Weights of a small mixture-of-experts language model, trained from scratch on English Wikipedia.
Experts: 64 experts in each of 4 layers, 128 SwiGLU neurons an expert, 2 picks a token, a shared expert of 128 neurons.
Below are experts of layer 5 (counted from 0) of a mixture-of-experts language model. Rows are named router (the router's row for the expert), gate (a neuron's input weights, with its number), up (a neuron's input weights, with its number) and show model dimensions 0-159. Each number is 50 + 10 x the weight over its row's rms, rounded and kept within 0 to 99.
After each expert's rows: "mostly gets" lists some tokens that are sent to it at least half of the time. This comes from a sample of Wikipedia text that the model never trained on.

# expert 24
router:60 66 45 63 53 45 50 39 46 57 49 43 35 44 56 55 51 54 52 56 44 33 45 46 41 54 43 52 45 57 38 43 41 50 45 48 57 59 51 58 54 42 73 48 50 53 43 51 55 36 39 54 56 42 52 50 64 34 64 37 36 65 43 69 45 62 56 59 55 34 49 41 58 54 59 58 44 44 52 51 31 45 48 48 39 40 41 47 42 50 38 43 36 45 41 57 45 54 33 52 42 57 41 59 47 44 54 31 42 48 55 74 65 38 47 49 51 50 37 74 37 45 60 59 62 46 45 50 61 69 39 32 44 71 52 50 50 49 43 57 58 42 44 64 56 43 23 61 44 54 72 56 39 55 40 78 62 57 68 32
gate4:48 50 53 50 51 55 35 24 43 47 67 50 51 62 39 49 56 63 40 60 25 52 54 55 42 72 56 59 49 59 60 53 46 51 60 35 65 53 38 66 51 59 59 44 53 65 40 49 32 33 56 50 47 39 41 47 50 45 61 46 48 49 60 49 43 66 67 42 36 45 34 37 53 46 63 52 39 54 63 55 57 66 64 44 62 53 52 42 44 35 65 45 45 59 47 44 51 31 56 55 55 55 33 54 51 45 37 46 32 40 43 62 42 41 54 33 41 62 34 48 60 29 39 55 52 68 44 62 59 72 58 54 40 41 55 56 63 57 49 50 61 60 61 46 51 72 37 55 54 44 63 53 47 66 51 56 48 52 62 50
up4:62 60 44 36 49 46 50 63 66 69 61 35 45 47 60 44 46 34 40 49 48 46 48 45 48 40 63 37 60 52 61 33 44 57 53 49 63 59 51 35 58 48 45 65 57 54 43 53 65 33 56 42 55 45 63 44 58 41 38 42 66 61 33 57 39 46 42 55 52 61 52 46 51 37 31 48 72 63 43 53 57 31 50 46 65 55 63 50 55 59 39 57 39 58 43 48 26 64 56 57 53 47 45 31 58 45 55 45 66 31 49 41 56 45 56 35 40 35 43 28 55 61 56 56 37 42 52 42 34 37 45 55 53 43 58 37 53 45 50 52 44 40 56 27 63 44 42 55 60 36 59 64 35 58 39 44 49 38 46 42
mostly gets: " the", "The", " The", "the", " album's", " band's"

# expert 57
router:59 57 50 63 44 48 38 52 35 65 48 38 39 42 49 62 50 58 51 49 47 29 46 52 37 55 60 41 45 40 44 48 36 22 58 60 60 60 67 56 66 56 48 56 60 47 37 65 55 51 40 37 61 50 57 44 63 42 54 54 36 54 54 58 60 56 65 55 41 41 55 48 48 59 62 64 57 46 69 61 61 54 38 52 51 21 50 57 53 49 38 39 32 49 37 62 34 57 28 61 40 64 48 56 57 56 54 57 43 56 56 46 50 60 43 44 52 58 54 64 29 47 61 51 61 35 29 39 44 46 40 45 54 43 39 31 40 50 55 47 65 33 50 65 71 39 44 51 45 62 45 47 48 60 43 58 49 62 48 40
gate9:64 63 48 39 28 41 62 49 59 38 64 55 59 41 52 41 46 45 58 38 46 47 41 56 57 67 31 48 60 54 35 61 34 44 55 64 57 56 39 63 61 46 41 50 33 52 55 38 70 47 41 39 48 59 45 46 53 58 57 45 31 46 43 44 53 61 56 50 52 43 42 47 52 57 71 49 46 50 46 60 58 44 46 50 36 51 46 58 50 53 52 33 57 60 38 65 54 58 25 41 53 48 41 35 34 59 56 53 68 34 54 55 59 54 55 43 41 57 49 52 52 48 54 44 51 52 56 69 66 47 31 61 57 33 66 62 74 61 69 58 46 58 41 45 38 41 70 70 52 55 38 38 46 38 60 40 62 43 56 45
up9:53 45 42 55 47 67 66 44 55 54 58 54 42 52 58 40 35 46 60 58 42 36 57 57 35 53 63 28 52 53 42 69 51 43 57 55 40 52 46 59 51 43 64 44 45 55 61 42 57 36 46 38 58 41 57 39 41 24 56 40 57 30 49 44 39 47 43 36 58 60 30 50 56 78 64 49 52 33 59 52 67 44 53 61 43 54 46 41 42 62 34 52 52 46 54 49 54 50 44 49 49 51 47 60 45 59 70 44 43 53 65 28 68 38 60 59 57 50 57 48 37 46 43 45 47 39 54 53 50 37 55 50 45 53 53 72 72 32 59 44 54 48 67 36 36 53 50 58 50 34 42 39 45 55 62 61 62 42 67 64
mostly gets: "ology", "ism", "ivity", " Management", "ability", "osis"

# expert 2
router:60 51 61 62 31 38 49 32 39 64 34 44 36 49 59 50 62 56 49 65 29 36 52 46 45 46 53 57 45 44 45 45 46 41 54 65 55 70 46 53 62 27 51 47 51 54 41 53 54 49 43 47 50 40 49 45 58 47 51 40 50 61 55 61 53 55 57 57 54 44 40 59 22 48 51 46 57 44 60 42 56 61 35 45 33 36 38 61 42 39 38 46 46 35 33 57 50 52 32 57 49 67 45 56 39 51 58 45 43 45 71 56 61 46 40 54 52 58 43 56 32 29 54 63 62 59 43 41 43 58 38 30 50 58 47 33 43 55 53 53 51 30 52 56 47 49 46 50 61 38 65 53 27 56 32 65 70 52 58 53
gate1:50 48 55 46 50 54 51 50 44 44 52 15 48 60 52 50 46 50 50 55 66 66 44 44 51 44 57 59 60 40 62 44 64 49 43 46 59 54 42 83 45 39 46 33 56 39 30 30 68 51 42 44 55 49 46 44 50 40 53 49 33 52 46 56 54 54 59 52 56 43 59 47 47 80 34 48 62 45 43 45 68 63 32 55 46 52 50 47 53 42 44 25 45 63 55 65 42 50 53 51 66 47 48 58 39 52 48 36 44 42 60 56 58 71 28 47 51 49 44 52 53 63 35 36 48 53 42 53 57 54 57 51 56 54 53 48 39 38 37 50 54 44 38 46 55 63 62 58 77 52 63 46 65 41 53 52 68 63 58 47
up1:55 42 60 50 54 62 59 46 38 41 53 52 47 52 46 53 54 59 51 56 57 45 48 55 51 27 53 70 56 59 47 43 70 42 65 54 55 71 56 45 51 28 41 35 63 39 46 41 55 58 43 39 52 43 47 45 38 49 59 38 72 59 47 35 55 58 64 48 33 66 61 60 59 73 34 59 37 29 56 72 41 48 41 49 61 61 40 64 51 54 41 33 61 38 61 60 63 45 51 43 73 41 46 51 32 59 55 60 48 36 60 49 71 44 39 46 62 48 39 52 53 38 50 55 66 51 47 63 50 62 55 56 47 65 57 65 37 55 55 55 50 62 38 61 48 48 47 37 59 48 41 52 54 37 51 50 43 38 45 52
mostly gets: " An", " Is", " Chris", " Steve", " Kevin", " You"

# expert 43
router:55 49 56 58 59 48 30 40 42 68 45 43 31 50 52 64 52 59 47 53 55 36 35 48 37 37 60 46 34 43 48 30 37 41 50 42 75 60 52 59 54 46 41 47 65 60 45 56 58 49 34 40 42 36 57 42 54 55 55 48 33 62 47 59 59 44 66 43 50 42 45 58 53 48 53 39 39 53 67 57 55 58 38 45 52 34 40 48 55 27 44 40 48 45 35 60 44 51 35 61 43 54 42 53 55 42 50 50 33 34 55 50 67 46 49 50 42 71 42 64 42 36 56 48 74 48 35 36 51 52 50 37 61 44 38 36 42 46 50 51 49 37 59 63 50 39 32 64 42 52 55 58 33 53 33 61 50 61 61 39
gate0:46 49 45 43 38 50 65 38 43 43 59 54 51 40 42 36 46 59 45 53 48 48 33 42 55 65 69 46 39 31 47 50 34 45 61 46 71 37 41 33 43 54 64 59 51 72 73 58 37 35 50 42 42 65 46 60 60 41 56 68 37 54 64 46 55 44 41 47 62 57 56 41 54 61 42 68 44 67 57 38 44 50 58 60 56 44 66 72 53 60 58 48 50 30 51 56 61 35 48 56 59 46 50 59 53 63 43 21 56 55 52 55 44 46 47 62 41 56 48 46 56 40 52 50 60 37 60 58 52 46 54 47 65 55 37 51 39 53 60 59 53 62 64 60 36 55 58 59 54 62 36 53 57 43 66 61 48 63 49 65
up0:53 48 40 40 34 45 46 81 62 46 46 40 36 55 90 55 62 64 53 34 45 33 56 43 35 59 42 63 43 50 52 46 56 59 39 43 49 45 53 38 67 41 31 69 56 41 51 33 47 52 57 35 50 42 61 57 52 42 50 45 39 64 49 50 44 51 47 45 48 60 35 40 56 45 43 44 30 45 38 55 52 66 50 61 43 56 58 48 44 58 49 45 49 50 41 33 57 55 45 37 47 47 67 41 56 47 49 44 67 56 61 67 50 45 66 54 48 63 59 54 56 45 61 51 40 58 61 36 44 63 39 42 51 42 42 38 54 59 51 67 48 50 55 61 56 55 42 45 63 59 55 46 38 61 63 25 56 45 44 65
mostly gets: " American", " British", " English", " French", " German", " Russian"

# expert 1
router:45 61 57 52 40 61 48 54 32 60 47 52 46 38 49 48 61 79 40 59 51 34 50 51 36 51 52 42 49 53 46 35 45 51 45 60 50 62 65 51 51 45 69 50 64 61 37 51 45 47 36 42 58 51 52 41 62 50 57 57 48 65 42 72 49 67 74 58 35 34 51 41 40 60 51 59 42 42 55 45 62 49 38 47 44 46 29 44 53 55 30 49 55 38 39 54 65 62 48 45 44 52 35 57 36 55 47 45 51 60 52 47 73 59 47 50 50 51 40 63 44 37 59 64 57 57 50 51 49 50 37 46 30 44 43 38 39 70 47 66 54 30 57 63 60 49 46 58 71 48 69 47 41 63 34 59 60 52 62 36
gate2:35 45 51 30 58 69 61 57 50 44 59 49 64 54 52 59 60 51 34 54 48 45 57 52 39 56 49 55 59 45 63 55 45 60 42 36 42 56 71 32 61 64 49 42 56 60 60 46 55 60 68 21 55 57 44 53 66 68 50 47 62 37 55 59 55 43 64 36 65 37 49 42 47 51 59 63 45 38 59 69 45 52 32 48 43 49 33 53 49 51 38 53 43 52 52 47 56 56 48 45 39 54 51 40 43 41 49 54 49 66 65 45 57 59 43 41 58 60 43 57 65 58 43 70 28 54 48 62 48 32 39 57 39 55 41 70 48 65 39 46 63 58 47 58 58 63 29 54 51 47 72 42 44 56 56 51 49 53 70 48
up2:59 46 41 63 48 56 56 41 60 64 57 53 59 46 44 51 55 62 38 57 68 48 43 78 31 26 47 50 59 62 60 81 52 55 42 48 53 54 50 50 66 37 45 53 55 32 53 63 39 56 43 40 56 44 55 63 47 64 41 45 34 59 33 46 67 46 50 62 42 56 46 43 49 72 46 56 46 50 50 48 48 43 57 51 46 62 57 60 53 45 42 36 34 48 54 38 57 51 51 42 57 42 58 62 46 74 50 64 53 53 38 48 57 51 43 60 54 54 37 37 42 51 47 45 74 53 53 42 59 43 61 59 30 68 55 57 38 48 41 43 57 47 48 41 37 36 62 67 51 52 49 20 60 42 56 56 50 61 49 52
mostly gets: "In", " In", "On", " By", "ü", " Mar"

# expert 45
router:56 59 41 67 48 62 42 49 41 56 51 51 41 49 62 62 53 52 60 56 49 45 40 48 34 62 63 46 43 55 46 51 36 34 48 50 65 47 64 64 68 52 53 59 54 53 41 71 58 50 34 44 55 45 62 54 69 41 50 57 40 59 35 62 52 56 57 59 38 40 52 64 50 60 79 61 46 45 58 56 53 50 34 48 49 21 53 59 56 43 26 43 40 56 31 59 30 51 47 52 34 70 55 53 58 34 48 49 43 61 60 62 56 43 49 35 49 58 51 61 51 49 72 57 42 45 36 41 51 52 41 44 50 53 46 42 36 51 46 54 57 35 48 70 72 38 40 48 39 54 61 43 47 54 36 56 54 57 53 42
gate4:48 50 52 65 45 64 54 56 46 41 64 54 46 51 49 54 66 53 64 57 43 50 68 36 48 54 49 58 32 52 56 59 35 48 39 43 58 35 52 61 55 63 51 51 56 67 60 55 41 65 49 67 41 50 46 61 32 42 55 44 53 43 53 35 59 60 76 50 55 35 63 80 49 51 56 64 55 61 47 63 56 47 52 42 49 60 46 46 69 61 45 50 54 41 35 56 51 58 53 52 32 52 55 56 51 56 53 60 53 58 66 60 40 48 50 48 54 67 72 29 41 54 37 47 57 55 56 60 48 50 36 53 57 45 44 66 62 39 59 78 41 29 48 39 48 38 46 55 60 28 58 38 40 56 45 51 38 53 56 55
up4:46 45 46 58 57 54 60 75 53 53 61 55 61 45 72 74 59 74 49 49 48 62 51 42 41 64 72 56 47 65 54 56 43 53 72 46 53 49 57 40 29 59 46 43 42 60 54 73 48 38 43 37 39 59 38 59 53 46 45 54 58 66 67 62 66 41 32 66 51 54 45 55 55 28 37 64 51 46 62 42 34 45 53 56 70 50 45 38 53 42 49 55 55 54 51 56 48 51 55 39 43 44 55 46 48 29 49 49 38 41 33 33 56 50 47 50 51 55 50 46 53 53 58 50 44 41 53 54 49 42 35 72 61 48 46 60 33 34 48 45 54 42 49 57 32 38 39 40 41 53 53 71 48 58 47 52 46 38 54 55
mostly gets: " games", " aircraft", " area", " buildings", " railway", " groups"

# expert 54
router:57 51 55 48 43 49 41 40 34 52 47 48 35 49 65 44 54 60 48 55 44 32 40 40 46 55 70 35 39 47 43 36 50 34 46 48 56 72 64 62 50 51 48 62 57 53 47 73 61 46 46 40 56 37 61 47 63 50 62 48 23 70 48 62 54 43 52 52 48 35 41 44 48 42 68 52 52 45 50 64 53 67 41 45 39 37 47 48 56 36 40 38 39 50 33 61 42 58 21 52 37 62 45 45 53 47 63 53 47 47 61 56 49 42 40 50 42 65 54 72 49 44 56 58 62 46 39 42 48 51 45 48 60 51 37 45 35 53 38 60 57 50 54 71 69 45 36 57 40 55 60 61 35 52 41 55 59 63 65 45
gate2:64 50 49 64 48 50 72 47 44 35 58 48 49 61 44 48 48 45 54 51 32 61 38 64 42 44 54 54 50 60 63 29 65 47 37 46 67 54 52 50 49 63 58 48 66 48 48 52 54 55 61 45 44 57 47 44 50 38 59 64 24 46 64 75 47 39 77 57 56 55 63 47 52 55 57 50 60 36 40 69 63 65 58 22 61 59 55 62 40 52 43 49 60 45 49 52 46 46 51 57 41 45 69 65 66 45 54 56 53 41 43 47 51 38 36 40 50 47 60 57 44 37 51 54 59 54 56 53 45 50 58 38 75 61 59 62 57 46 66 71 47 50 50 45 68 40 53 51 45 64 57 41 40 43 56 46 53 62 38 60
up2:54 42 65 47 47 37 47 38 42 49 73 27 72 48 51 43 36 49 45 57 54 51 38 58 54 71 58 51 47 45 41 38 51 47 50 71 49 41 65 55 53 51 51 47 60 51 50 59 33 59 44 51 37 46 66 46 55 49 47 44 36 55 37 34 59 63 54 34 39 72 55 31 40 45 49 42 51 63 41 44 50 33 56 47 69 60 48 39 44 35 46 47 48 35 47 55 55 50 66 57 51 59 48 47 55 32 39 52 30 42 58 62 40 57 40 55 65 37 66 33 55 48 68 58 52 39 40 45 42 58 53 53 64 55 54 38 46 33 70 59 37 42 50 33 48 48 54 39 43 50 58 57 44 41 48 42 74 54 43 44
mostly gets: " Russian", " Guinea", " Syrian", " Islamic", " Soviet", " Queensland"

# expert 63
router:55 55 50 56 43 65 40 50 35 52 53 37 34 50 62 61 44 57 45 50 56 41 40 30 32 44 62 41 48 44 45 48 49 39 48 49 64 55 63 54 64 50 45 52 57 54 51 78 65 55 48 40 58 46 61 53 69 48 52 61 33 64 51 63 48 65 44 64 40 29 60 35 58 66 71 68 47 33 65 51 65 44 52 48 36 33 48 75 63 42 46 40 41 54 47 65 38 59 31 57 50 63 44 59 48 37 52 53 49 49 70 65 55 55 40 40 54 60 53 59 53 51 67 54 46 42 35 36 43 46 41 43 58 46 48 43 31 56 44 50 53 43 52 61 64 42 48 50 45 58 50 52 45 50 48 66 56 61 50 36
gate9:52 36 71 51 53 54 58 51 36 40 43 42 36 54 52 55 43 66 54 65 52 54 34 67 56 66 62 35 43 63 61 47 47 62 52 51 52 39 45 47 54 41 52 58 45 72 53 48 57 54 58 40 52 65 42 54 69 42 47 68 37 31 63 53 68 30 35 63 52 60 42 51 63 47 41 44 55 50 54 47 42 45 51 36 62 44 45 66 47 40 65 44 46 47 72 58 47 46 49 51 58 53 61 68 50 46 64 50 47 35 48 68 39 30 65 60 55 66 61 54 50 54 48 55 49 50 47 41 52 43 53 53 53 60 40 47 51 52 42 59 58 53 64 75 63 43 67 51 45 53 49 29 50 61 50 56 28 70 58 47
up9:46 60 46 51 32 50 43 36 38 54 64 35 48 46 63 51 63 34 45 52 30 72 47 41 53 58 54 70 40 59 31 44 69 49 50 48 50 58 47 49 51 49 36 33 38 28 57 52 55 52 56 44 37 40 49 48 39 59 54 36 40 42 60 60 66 55 49 44 51 48 60 50 38 51 52 73 52 49 33 64 40 55 37 65 54 61 42 44 35 46 37 47 50 41 34 29 61 54 54 51 34 64 45 63 39 55 42 44 44 57 68 55 70 53 34 46 45 45 48 43 63 50 56 47 31 53 34 42 56 48 63 48 47 43 49 46 38 49 37 45 53 57 45 44 49 31 46 59 54 69 56 52 54 41 49 34 38 34 53 62
mostly gets: " president", " Institute", " Committee", " government", " law", " professor"

# expert 41
router:58 61 58 63 38 40 34 51 44 52 40 43 41 40 63 39 64 55 54 67 36 48 31 47 46 50 55 35 37 41 49 45 40 40 47 42 52 52 57 53 56 57 56 53 57 53 50 58 52 50 59 44 51 46 51 76 70 45 45 48 45 60 48 58 76 54 47 56 51 36 54 49 70 54 71 48 50 47 55 52 59 40 45 41 31 38 47 69 45 43 46 49 35 35 18 60 38 47 40 59 39 72 50 50 43 52 54 50 43 53 75 67 60 23 54 27 68 68 54 54 55 50 57 51 63 54 47 49 58 53 36 43 53 52 54 47 38 44 57 50 55 44 52 62 64 38 43 50 45 49 52 56 38 61 44 57 52 48 55 39
gate3:29 51 39 52 46 50 58 62 59 35 37 58 52 50 53 65 63 33 42 59 45 47 44 43 47 52 83 52 47 67 53 39 35 46 54 63 39 38 83 54 45 50 52 35 55 45 49 59 38 49 48 45 51 28 54 62 71 54 49 48 50 64 53 45 69 47 52 59 50 41 57 22 70 64 49 56 45 41 51 41 43 49 50 23 47 52 65 59 51 70 45 35 39 60 40 48 53 59 48 46 59 49 50 54 56 55 31 43 46 54 72 49 61 50 53 59 38 41 51 51 41 58 56 50 49 44 48 57 61 63 41 58 54 50 51 44 60 56 40 56 48 66 44 48 51 30 44 48 46 42 41 55 60 44 54 48 52 65 37 59
up3:47 44 54 56 62 52 66 54 64 53 53 61 34 54 47 53 37 40 36 56 51 37 31 48 54 51 64 50 62 57 54 39 47 63 44 58 66 62 62 38 28 43 35 66 54 47 43 36 52 50 45 48 50 63 44 60 60 47 56 52 58 56 70 19 42 38 34 49 39 51 54 45 55 28 62 44 60 30 57 73 62 51 51 49 66 38 44 58 57 53 53 43 45 46 67 61 55 52 53 42 48 47 44 39 58 60 43 52 40 55 40 56 46 50 39 36 40 59 59 44 52 44 34 45 42 36 53 47 64 48 50 56 55 61 58 58 37 59 47 55 48 47 53 52 58 59 37 74 57 66 47 47 35 58 68 30 40 31 47 63
mostly gets: " that", " which", " who", " he", " this", " they"

# expert 58
router:50 53 57 73 45 49 39 26 45 61 62 26 48 42 51 53 60 59 49 51 47 32 26 47 47 63 62 48 48 39 34 38 43 29 46 35 53 55 48 61 57 39 69 56 52 61 32 60 70 47 43 43 50 45 59 46 49 45 45 36 55 53 44 50 60 51 64 52 48 41 61 52 43 44 54 64 44 41 61 52 58 50 33 48 52 37 35 58 56 38 50 43 58 43 43 63 50 66 42 68 46 53 68 53 31 43 61 46 38 49 64 60 58 52 44 44 55 57 54 58 34 44 58 64 57 44 48 47 48 56 36 42 44 42 43 55 53 66 54 57 55 53 56 57 63 55 40 79 59 42 64 35 49 55 43 63 57 67 58 33
gate4:50 58 43 40 48 47 66 53 54 48 51 43 37 64 49 52 40 47 37 46 49 42 50 39 43 49 47 58 39 41 45 49 63 61 43 43 60 59 58 58 55 49 52 61 36 63 35 49 54 46 74 63 53 47 56 43 53 63 66 48 33 52 34 61 55 53 55 43 37 47 49 48 52 63 51 50 53 54 28 36 52 49 51 46 46 61 50 23 59 60 37 43 61 43 70 40 56 58 31 58 54 35 32 50 48 49 29 61 57 45 60 56 34 36 43 48 48 67 45 50 42 28 40 48 44 65 49 33 32 65 46 47 46 63 24 45 60 50 45 50 44 62 35 49 45 50 58 30 43 51 57 51 56 38 44 65 51 59 77 44
up4:51 55 46 61 37 26 53 46 60 67 44 53 43 52 62 41 64 63 62 56 55 40 62 41 46 60 55 45 54 46 55 57 55 61 40 55 65 43 53 39 49 62 49 39 33 45 51 46 56 57 55 54 58 28 47 56 64 49 61 45 44 38 33 57 49 47 47 40 52 48 48 55 48 42 65 45 53 49 33 41 57 66 32 65 51 63 51 48 50 60 58 64 72 41 49 55 33 47 81 46 42 44 33 61 54 44 65 36 57 44 65 50 51 49 49 48 46 49 54 54 60 45 40 45 47 52 55 69 38 53 56 49 57 40 68 52 51 56 51 50 43 37 41 48 43 15 57 53 45 62 60 73 50 36 55 40 70 43 36 47
mostly gets: " c", " la", " inc", " rec", " Inc", " bo"

# expert 9
router:57 63 49 66 38 43 50 61 48 59 57 35 49 56 53 53 61 52 42 70 41 59 39 43 37 51 51 37 50 39 41 51 47 46 44 55 51 64 67 55 57 53 39 54 62 62 32 66 57 53 37 42 55 33 59 61 54 47 69 50 38 57 57 57 62 50 49 54 53 49 71 53 46 64 62 46 43 44 57 43 54 56 34 29 38 38 55 72 49 27 38 41 45 63 44 60 39 50 40 61 43 56 52 51 38 44 42 50 40 54 62 72 51 41 42 43 48 55 48 69 50 52 62 66 37 45 37 33 43 54 43 44 46 64 40 40 36 50 49 48 57 35 73 56 56 31 42 57 41 44 42 48 47 53 38 73 62 57 64 45
gate4:27 62 41 55 39 44 49 50 49 45 31 38 56 46 60 64 50 74 56 43 67 39 46 49 47 70 69 40 38 53 38 73 45 51 44 48 69 50 37 41 61 50 58 40 46 36 53 67 53 43 62 50 42 52 52 59 54 57 64 64 44 61 58 60 67 49 43 45 53 56 52 50 45 53 46 44 39 52 50 41 32 56 54 46 51 71 49 50 33 43 60 72 51 39 29 65 57 45 42 34 56 40 43 28 57 49 55 51 64 38 45 43 55 44 37 56 43 44 58 46 44 48 62 49 32 77 53 47 57 55 45 60 47 39 54 51 56 42 41 48 42 52 55 49 51 50 53 39 61 31 40 40 38 59 60 49 55 71 58 45
up4:45 43 61 47 80 51 52 39 58 68 59 68 54 41 66 50 55 37 47 62 47 40 33 64 61 42 47 42 44 42 42 49 52 57 62 59 41 47 37 22 25 42 55 62 51 57 52 51 43 60 63 42 55 38 48 50 49 44 54 68 42 67 44 55 39 44 43 43 41 49 58 58 44 61 61 57 52 64 61 43 62 55 56 62 46 44 58 38 39 55 67 54 62 40 63 45 54 35 62 67 34 46 47 63 45 46 34 56 47 44 55 60 45 53 43 44 48 47 35 52 42 42 40 42 61 34 63 33 55 42 62 33 57 66 60 56 59 53 49 54 46 36 40 67 51 48 46 45 73 41 60 49 60 55 35 49 56 57 44 41
mostly gets: " was", " became", " being", " be", " been", " would"

# expert 51
router:62 62 47 52 35 36 52 39 20 62 29 46 39 35 43 57 62 53 42 56 43 53 47 50 48 48 58 31 48 46 45 46 27 58 47 53 68 58 71 40 57 53 59 37 52 52 52 56 48 41 47 37 54 38 50 62 52 55 48 38 38 55 58 68 56 51 53 51 32 54 55 51 35 56 53 48 53 35 49 45 72 59 41 38 43 43 57 54 43 40 48 39 49 52 40 55 36 61 48 57 45 73 41 53 45 38 60 38 44 45 67 40 59 53 52 58 39 53 52 56 53 44 54 53 55 45 53 52 45 44 34 40 44 75 52 35 41 52 41 72 61 44 50 61 61 28 40 63 56 53 69 54 37 53 36 60 58 69 50 46
gate2:36 50 56 53 59 52 56 47 63 55 39 61 37 34 42 49 35 32 54 45 37 55 56 65 43 49 62 46 57 48 38 52 39 51 50 51 46 65 62 32 29 54 47 64 50 74 34 56 49 30 57 37 58 58 70 55 40 40 32 47 55 44 57 64 59 65 41 56 60 64 40 46 53 28 55 63 43 32 56 52 54 53 33 48 44 55 40 45 51 37 57 61 57 50 43 53 57 43 67 59 36 61 54 50 57 55 50 42 36 58 40 38 53 43 38 49 63 37 46 40 60 62 32 36 48 33 51 53 37 48 42 46 65 43 40 45 37 40 45 50 60 56 55 39 50 52 24 64 50 68 52 45 66 41 43 56 53 53 55 53
up2:47 30 44 43 38 56 51 33 59 49 37 45 42 58 74 46 61 50 45 39 54 56 68 50 72 49 57 65 33 57 44 61 53 52 68 43 56 46 48 54 56 41 35 62 44 53 53 43 47 71 55 53 52 39 49 41 58 51 51 55 56 38 63 44 58 36 41 61 52 60 54 50 53 51 47 56 45 27 48 46 40 54 49 58 57 47 51 43 56 65 36 68 36 42 50 74 59 53 42 58 36 54 61 54 46 65 50 22 46 39 54 31 51 60 72 60 52 46 50 47 50 36 72 40 53 45 65 48 49 47 14 49 51 64 59 45 50 53 48 46 61 48 49 40 41 58 43 53 58 44 37 40 47 44 52 52 66 60 40 46
mostly gets: "″N", ":", " :", " /", "born", "On"

# expert 7
router:61 53 56 57 41 45 53 48 34 55 40 36 31 50 51 52 54 59 60 50 48 49 43 48 48 46 66 51 58 60 55 41 47 49 47 48 55 53 61 63 59 53 43 53 52 65 52 84 64 52 45 49 47 47 61 52 56 26 55 45 35 50 46 66 52 61 78 62 46 38 60 55 50 65 74 35 50 52 52 48 44 53 45 54 35 44 41 62 51 46 35 47 34 52 46 66 44 56 26 67 39 57 48 46 64 39 48 58 41 53 54 63 52 45 42 41 45 55 59 60 44 51 71 67 57 43 33 49 44 50 37 38 58 56 47 41 32 50 45 61 53 39 43 75 63 45 37 54 53 64 47 54 38 58 30 62 59 58 56 46
gate7:65 53 64 44 56 47 55 44 32 52 52 61 50 69 50 65 56 73 57 48 65 59 62 45 50 51 39 60 62 41 56 28 46 54 49 35 42 49 38 64 35 33 50 48 51 54 50 55 47 73 35 38 49 56 45 56 48 47 42 51 50 53 54 52 58 65 63 55 39 56 56 57 78 68 41 41 45 39 47 41 49 42 48 47 47 58 43 37 40 55 69 49 38 43 53 56 40 63 42 64 42 50 50 33 67 63 46 65 35 54 49 58 49 65 47 58 61 48 71 68 50 40 56 36 57 48 45 66 51 41 59 46 51 56 55 44 36 61 63 50 54 62 34 71 62 44 51 42 66 44 53 44 43 62 49 37 39 51 52 37
up7:56 36 37 38 58 48 59 45 41 71 46 50 29 37 71 53 33 59 60 34 49 48 61 43 35 35 42 59 34 61 38 45 41 61 42 52 47 53 68 51 45 61 47 44 54 37 56 57 55 48 48 50 49 59 34 61 59 45 48 63 56 42 53 35 42 62 54 59 71 49 58 44 46 42 53 47 31 70 53 38 26 68 40 43 33 50 53 66 55 52 45 43 68 53 59 69 41 50 62 45 69 52 59 62 63 38 46 60 60 62 62 50 63 34 48 57 45 46 49 64 55 57 40 49 33 57 49 37 42 55 49 51 69 57 46 52 60 47 37 49 61 41 50 47 61 59 50 60 54 63 51 52 52 47 53 68 53 42 42 42
mostly gets: " France", " Germany", " Canada", " Spain", " States", "°E"

# expert 14
router:44 53 55 58 44 46 47 47 38 52 61 53 56 52 48 60 52 65 45 64 44 47 51 47 37 48 64 42 33 43 45 45 48 51 43 51 63 56 58 47 58 39 45 50 50 55 49 70 62 47 47 34 39 50 54 50 76 51 46 60 45 52 39 70 58 72 53 54 50 42 54 53 38 69 59 77 49 41 76 46 63 45 37 48 51 46 26 76 40 50 43 36 42 49 48 47 38 53 38 54 39 72 51 56 56 43 44 47 43 43 49 64 68 49 40 41 46 53 24 57 60 46 63 46 51 50 44 36 49 59 34 38 53 45 50 40 39 60 49 52 55 36 60 81 60 43 34 43 39 43 51 40 41 55 46 54 49 59 59 45
gate8:43 71 46 51 54 46 54 62 47 54 52 51 57 59 58 57 54 57 53 33 54 44 63 40 67 63 61 47 36 59 55 47 48 62 41 52 52 59 35 35 44 47 22 47 42 66 68 48 71 61 55 66 55 42 56 51 56 55 73 65 56 47 46 55 55 63 38 42 41 39 71 36 43 51 56 55 46 43 57 53 36 49 48 64 46 52 41 50 62 58 57 53 62 38 54 50 34 42 56 72 53 37 60 57 62 36 50 56 45 56 25 55 60 37 45 47 55 44 42 36 28 64 56 58 41 49 48 59 42 52 34 43 52 37 50 37 58 35 43 58 44 35 56 36 58 40 58 53 58 38 49 40 44 63 34 50 36 46 48 45
up8:53 38 39 39 38 46 52 42 51 50 39 65 40 55 46 53 57 39 44 66 61 39 44 51 47 58 59 59 33 43 62 61 74 56 62 42 70 50 42 55 40 58 58 43 51 60 46 55 57 54 37 61 58 48 65 38 39 43 53 39 60 49 60 53 55 29 53 38 30 59 64 62 51 44 40 61 52 53 37 51 44 42 57 56 43 62 54 47 62 15 55 41 50 39 45 46 64 66 64 51 44 43 47 40 44 50 59 52 67 41 54 45 34 68 49 32 49 67 65 44 51 46 58 54 49 51 51 38 59 51 39 33 46 58 59 53 55 55 57 56 49 39 37 38 58 65 46 55 23 52 63 36 48 43 49 37 45 64 40 41
mostly gets: " U", " head", " pay", " deal", " test", " find"